Experts of a small language model.
Size: 11 layers, width 192, vocabulary 15148.
Experts: 320 squared leaky ReLU neurons an expert, 2 picks a token.
Training: a variant of Muon for the experts, 289M tokens, 4406 steps.
Below are experts of layer 8 (counted from 0) of a mixture-of-experts language model. Rows are named router (the router's row for the expert), up (a neuron's input weights, with its number) and show model dimensions 0-191. Each number is 50 + 12 x the weight over its row's rms, rounded and kept within 0 to 99.
Before each expert's rows: "gets" lists some tokens that make up at least twice as much of what it gets as of all text; "mostly gets" lists some tokens that are sent to it at least half of the time. This comes from a sample of Wikipedia text that the model never trained on. Tokens count by the router's weight.

# expert 5
gets: " the", " a", " The", " his", "'s", "The"
mostly gets: " his", " their", " its", " a", " this", " former"
router:31 44 39 33 40 48 53 46 45 71 42 65 60 52 45 61 62 62 49 48 49 54 39 63 52 41 27 27 58 70 76 58 72 59 47 54 47 34 52 45 45 41 58 75 57 54 50 32 46 66 40 48 36 54 50 41 54 44 70 34 61 53 44 52 38 55 44 60 48 53 49 58 56 58 36 41 34 32 52 47 46 34 42 40 32 51 43 70 24 31 44 77 62 64 40 48 40 45 25 42 59 46 36 55 65 59 64 63 62 51 57 36 49 39 45 49 41 60 35 27 61 60 49 47 52 45 64 56 41 48 52 48 39 39 50 48 58 57 49 48 57 46 66 59 69 62 30 44 57 53 37 57 60 38 48 55 47 62 37 38 65 74 64 64 53 63 48 42 45 54 31 64 99 62 67 45 42 58 37 50 56 55 39 60 53 51 39 50 23 46 39 52
up3:32 38 40 37 34 53 55 40 40 61 65 52 50 44 52 41 51 53 71 60 35 35 51 68 60 60 41 61 31 65 53 42 36 41 45 33 58 61 38 26 55 49 46 35 29 38 62 49 37 50 49 51 49 67 47 47 51 44 64 75 51 34 27 68 32 67 73 56 47 50 73 44 47 42 55 51 51 52 59 45 47 52 35 49 37 68 43 56 45 44 62 42 38 30 44 64 40 57 55 39 63 34 36 75 63 56 75 55 55 49 56 52 48 49 31 70 62 48 42 36 41 41 63 27 55 53 63 29 66 70 45 44 56 51 47 61 70 56 59 57 52 54 68 72 53 34 58 36 44 38 53 50 42 72 46 17 56 46 54 56 34 54 60 61 56 22 54 57 55 58 49 53 41 34 67 58 49 29 34 42 66 43 49 67 43 31 61 35 68 50 67 60

# expert 21
gets: " |", ";", "|", " on", " s", ":"
mostly gets: " s", " tr", "On", "STARRS", " vol", " Vol"
router:61 66 37 55 42 48 41 38 55 53 59 50 37 57 51 68 45 53 62 60 44 55 60 56 60 43 55 62 48 49 47 39 32 16 46 66 58 60 51 37 36 37 58 66 44 43 34 75 44 59 33 57 50 40 38 59 27 31 57 40 53 63 46 69 47 37 53 47 45 73 38 25 32 53 48 57 67 56 70 53 34 60 55 28 30 56 49 45 64 46 67 23 25 54 30 54 58 33 53 66 59 58 44 60 51 43 62 63 35 33 44 53 65 74 42 80 46 51 63 54 54 51 59 44 43 41 50 23 41 59 26 44 56 50 42 63 31 41 49 72 34 57 56 31 61 64 30 55 41 44 60 56 43 50 71 28 65 38 28 57 43 52 57 51 45 50 34 44 60 32 41 63 30 46 48 66 35 65 44 36 56 55 42 52 45 49 55 47 56 49 44 48
up0:40 71 37 64 77 47 61 58 65 53 45 59 44 17 41 58 51 50 61 31 60 70 38 36 44 60 49 43 57 41 45 47 30 61 46 58 43 49 31 30 59 25 66 53 39 37 66 59 67 49 59 63 62 47 55 50 44 33 65 52 77 43 44 57 38 48 43 65 27 49 45 49 51 39 41 19 40 42 57 44 17 48 60 25 40 62 55 58 53 37 58 50 50 71 42 75 47 57 39 54 45 49 51 55 57 46 40 56 41 75 29 43 54 48 36 50 48 61 69 31 57 51 39 55 46 37 54 66 58 48 66 38 51 60 54 28 30 45 64 38 46 60 61 46 48 44 45 61 53 55 69 35 64 19 78 59 57 70 53 53 49 45 42 60 52 57 55 37 52 60 51 38 65 50 55 58 35 39 57 62 54 42 30 50 51 40 48 58 47 62 69 46

# expert 26
gets: " 1", " 2", " 3", " 4", "1", " 6"
mostly gets: " 60", " 31", " 17", " 90", " 88", " 37"
router:42 31 40 51 51 40 64 41 52 63 39 50 55 65 47 62 39 68 37 63 62 53 63 29 66 52 58 48 42 56 47 63 59 69 65 64 53 62 63 57 58 32 45 44 51 56 42 40 61 73 58 45 62 65 58 36 51 58 40 44 49 62 42 41 67 38 57 40 70 71 40 78 49 69 31 66 57 53 63 42 69 30 30 71 58 38 51 49 42 45 39 37 39 53 51 85 53 54 34 26 55 54 59 42 48 26 61 45 51 60 46 66 38 35 45 36 68 57 40 57 50 74 61 57 62 28 47 52 49 48 53 43 56 53 57 28 43 52 47 50 63 30 30 53 44 46 32 67 22 28 50 62 58 59 31 40 60 44 58 38 55 33 57 44 61 43 43 42 48 49 37 35 53 56 59 54 56 65 39 41 69 48 46 33 43 59 58 33 56 40 64 71
up0:52 36 52 58 72 43 46 40 64 47 28 60 56 49 33 38 49 55 60 53 46 40 70 77 48 38 39 48 39 56 48 39 33 53 56 40 44 72 46 55 53 69 36 41 40 47 44 53 43 31 48 65 56 44 56 51 53 78 24 54 48 47 36 40 41 40 51 56 57 44 42 45 42 55 47 68 27 63 30 44 36 58 53 68 24 62 63 54 38 34 68 47 60 50 49 39 42 47 47 53 39 86 58 65 54 62 47 55 56 59 36 57 75 61 68 51 50 57 36 57 38 58 51 41 50 15 54 35 68 57 33 47 53 40 45 67 51 26 46 51 51 45 47 34 76 48 38 52 45 42 24 46 50 54 58 42 46 34 51 65 39 46 67 42 59 48 52 61 24 45 49 43 44 59 41 73 51 45 80 37 42 60 72 60 47 53 34 74 48 58 39 57

# expert 17
gets: " |", "|", ":", ";", " /", "born"
mostly gets: " Born", " classification", " Arthropoda", " Spouse", "born", " Since"
router:54 60 49 28 62 34 41 54 36 44 58 32 59 54 41 57 58 39 42 29 51 46 49 63 31 46 49 68 60 48 31 71 65 43 42 57 64 42 59 39 47 21 49 45 51 44 48 60 36 58 82 52 44 58 66 49 46 29 29 83 57 46 53 36 48 51 52 29 43 42 45 35 40 33 35 44 64 46 56 36 54 46 46 76 64 67 36 55 71 59 65 40 74 47 31 51 53 45 46 41 45 45 47 64 44 46 30 58 20 58 57 41 46 35 27 50 78 43 67 65 52 63 51 56 68 41 37 47 57 43 42 44 48 41 47 53 48 64 46 54 46 58 56 50 42 51 33 48 23 52 62 34 45 30 26 55 52 66 60 57 52 75 50 41 63 63 42 43 59 45 28 46 60 55 37 53 37 57 29 43 36 58 36 43 35 42 42 50 53 47 43 42
up3:72 65 53 70 54 62 53 56 30 62 46 64 51 65 39 55 55 47 44 42 55 58 40 13 41 58 60 38 45 51 45 64 70 67 46 50 34 43 57 34 37 27 53 61 38 49 81 43 54 48 57 54 46 43 39 52 52 44 31 67 53 48 27 57 58 45 61 51 69 55 54 46 64 48 65 45 40 48 33 57 41 57 57 56 56 54 49 45 54 66 58 64 31 33 50 41 46 48 41 62 70 41 38 45 59 49 46 47 61 44 45 27 44 51 32 48 68 41 65 51 74 77 47 49 52 41 37 52 75 49 45 56 71 61 48 37 35 47 61 40 42 60 25 54 30 43 49 68 32 61 25 50 36 34 61 32 32 68 45 51 24 44 52 58 53 60 47 40 48 60 78 57 43 44 28 51 43 63 44 52 33 34 50 46 57 61 71 64 48 36 61 46

# expert 8
gets: " (", " in", "–", "In", " In", "("
mostly gets: " (", " [", "(", "\\", "_", " −"
router:48 51 27 35 60 67 37 60 54 47 56 61 56 43 59 46 48 59 55 45 54 45 47 35 43 41 53 59 51 36 50 60 42 53 84 56 68 33 46 72 42 45 67 62 52 56 40 67 33 61 55 48 55 47 64 41 60 66 61 55 30 72 41 31 68 54 71 53 62 60 45 60 46 39 64 45 46 49 51 51 58 39 54 63 39 59 44 27 76 69 35 33 49 68 58 68 53 49 68 48 55 66 28 62 60 12 65 36 74 43 65 65 28 43 39 40 66 54 46 63 44 59 49 61 61 64 51 47 65 57 38 44 78 50 47 45 53 42 66 62 55 60 57 53 42 32 51 38 42 35 56 52 43 42 20 59 61 62 65 60 57 53 66 72 53 37 51 49 58 38 52 45 29 40 54 51 47 55 47 58 46 41 31 54 52 43 72 58 56 59 74 46
up0:59 47 38 66 61 47 35 44 56 62 41 53 65 37 37 60 67 29 47 35 46 59 37 58 48 64 44 58 44 70 43 40 57 60 32 56 51 38 53 37 61 58 32 35 43 58 45 37 62 63 48 73 56 47 53 49 50 76 59 31 79 41 43 52 48 66 72 50 39 33 49 39 59 45 50 40 46 32 37 20 51 53 59 52 23 59 58 65 65 58 44 41 70 63 51 59 55 47 49 65 19 55 65 37 62 37 58 43 61 47 66 57 48 30 56 55 58 42 76 47 28 34 38 37 43 67 68 28 35 61 41 19 52 40 40 50 54 58 47 50 55 39 36 44 75 63 32 53 33 32 48 57 45 55 53 62 43 43 44 56 40 35 60 61 41 35 41 45 40 48 61 46 49 51 35 69 52 58 60 50 31 34 49 49 44 29 57 38 49 62 44 57

# expert 14
gets: "-", "==", "–", "===", " \"", "|"
mostly gets: " Mc", "-", " †", "&", " :", " ITA"
router:51 49 39 54 42 60 76 56 36 57 57 47 60 50 44 78 56 67 69 25 62 60 61 58 41 64 36 65 46 65 38 58 50 33 35 63 55 48 49 44 33 51 43 21 46 47 53 45 75 47 66 53 36 61 37 56 36 59 34 68 37 39 49 32 58 60 73 67 42 51 49 45 60 34 58 31 43 39 42 29 46 74 54 71 63 40 53 45 65 52 37 56 58 58 45 44 59 52 34 46 56 50 26 31 66 49 41 76 39 29 55 44 68 53 47 48 39 61 50 43 51 56 58 61 63 57 44 54 42 64 39 36 62 39 43 41 60 20 79 38 67 54 42 41 39 40 39 54 41 67 52 49 45 37 60 38 37 30 68 67 45 41 38 64 54 55 34 37 61 35 54 47 47 42 58 45 47 46 71 37 61 42 48 46 50 54 54 56 67 42 71 47
up3:37 59 71 56 63 28 59 48 49 24 09 59 57 42 34 42 53 35 42 55 62 46 64 37 30 54 57 26 71 61 48 70 46 40 43 40 57 58 43 54 40 63 57 45 39 45 47 51 54 54 54 60 48 59 49 51 67 67 42 44 49 45 50 50 37 36 62 37 53 15 52 55 61 33 36 34 75 63 57 51 39 55 36 66 46 55 50 54 24 51 84 71 37 62 46 55 63 59 60 52 46 53 56 63 65 74 35 42 62 60 54 52 60 49 63 42 58 71 53 41 54 64 56 47 53 47 51 30 29 58 65 61 63 40 58 45 55 34 49 33 48 52 66 59 48 50 24 41 49 66 54 31 41 58 51 47 31 42 75 55 59 42 60 42 34 54 56 50 56 54 46 42 41 70 51 46 26 44 59 55 51 59 56 38 40 57 41 67 58 30 48 36

# expert 29
gets: ".", ")", "\"", " ", ").", "%"
mostly gets: " km", "\".", " .", ".\"", "%", "%)"
router:40 48 41 47 51 64 69 62 40 70 49 53 43 69 61 45 45 30 52 29 55 37 61 46 33 55 41 67 46 55 45 63 72 65 36 39 53 63 51 50 45 44 51 66 58 44 47 40 48 70 44 56 45 36 32 37 44 59 53 56 48 58 43 66 61 52 66 46 41 39 36 52 64 59 38 45 48 41 43 59 35 34 32 63 65 41 32 45 46 31 60 32 29 45 69 69 61 41 47 54 60 55 60 57 37 48 49 42 62 39 46 53 59 27 47 29 35 23 28 61 44 55 34 64 66 42 19 24 70 62 67 54 75 58 48 65 64 67 39 48 38 51 60 57 65 50 85 69 37 60 40 62 54 45 42 55 41 54 60 67 59 61 43 47 55 37 47 41 42 46 47 27 40 43 58 42 53 64 63 56 54 51 42 61 67 66 48 53 69 44 52 66
up0:39 59 53 58 36 60 46 34 65 38 46 47 55 55 61 62 41 50 37 19 52 40 45 28 73 25 40 60 45 51 48 55 47 57 55 51 45 41 42 26 49 63 36 49 53 52 49 47 73 50 54 37 46 57 69 37 55 66 39 65 55 23 76 67 42 63 69 57 58 31 44 32 49 44 73 45 52 37 53 57 55 41 73 58 49 29 64 56 43 58 57 57 55 49 46 69 47 55 58 57 55 65 72 46 69 78 73 46 55 52 46 45 65 34 65 45 65 66 43 31 46 55 30 54 79 60 38 40 53 58 29 44 63 46 49 67 32 63 62 51 45 31 52 43 55 37 44 39 56 47 54 56 67 76 26 41 47 56 58 53 33 43 44 45 60 38 51 45 52 43 17 48 44 52 46 56 46 41 41 40 54 49 57 68 54 32 37 59 52 64 58 62

# expert 23
gets: " to", ":", " |", " of", "°", "′"
mostly gets: "′", "°", " to", " towards", "=", " helped"
router:54 42 37 63 56 60 53 55 33 41 47 45 32 54 25 61 38 59 65 42 42 49 43 42 45 29 45 64 75 35 57 56 58 24 66 60 24 51 40 45 38 41 66 40 61 46 36 38 52 73 68 59 37 65 51 34 40 53 38 46 27 63 47 49 37 49 58 50 49 49 31 39 45 55 29 33 61 64 28 48 40 32 55 55 46 39 48 39 47 57 44 40 49 47 45 42 58 55 46 33 66 70 49 59 58 55 18 59 42 44 44 56 67 39 32 30 57 45 36 44 45 53 20 40 52 69 60 56 51 62 35 60 62 54 63 55 49 60 68 63 40 70 46 55 48 47 50 79 50 56 77 39 51 60 35 41 57 40 57 56 43 74 59 59 53 52 52 62 50 34 33 49 52 63 53 83 33 37 38 35 66 55 52 66 46 39 42 39 52 52 49 41
up3:48 34 39 45 52 68 65 57 58 45 50 63 51 23 60 51 44 43 59 53 38 46 47 69 61 60 45 53 54 44 61 35 62 62 37 36 33 27 61 45 57 66 45 40 25 41 41 31 68 33 55 50 33 82 21 26 72 62 49 61 55 50 37 52 63 60 42 54 42 55 51 56 53 39 40 36 57 58 22 35 39 64 50 48 44 62 25 56 49 55 62 54 48 60 49 53 49 66 49 69 67 52 48 58 58 52 51 60 35 56 46 54 46 51 36 32 47 27 70 33 66 41 52 69 39 63 55 55 46 40 66 35 40 39 45 64 76 67 40 46 44 42 56 71 63 25 48 30 63 41 46 33 36 44 27 54 43 58 35 60 51 39 49 55 48 55 41 49 54 56 44 45 82 64 48 57 48 33 46 32 39 36 47 45 57 60 62 43 46 44 45 35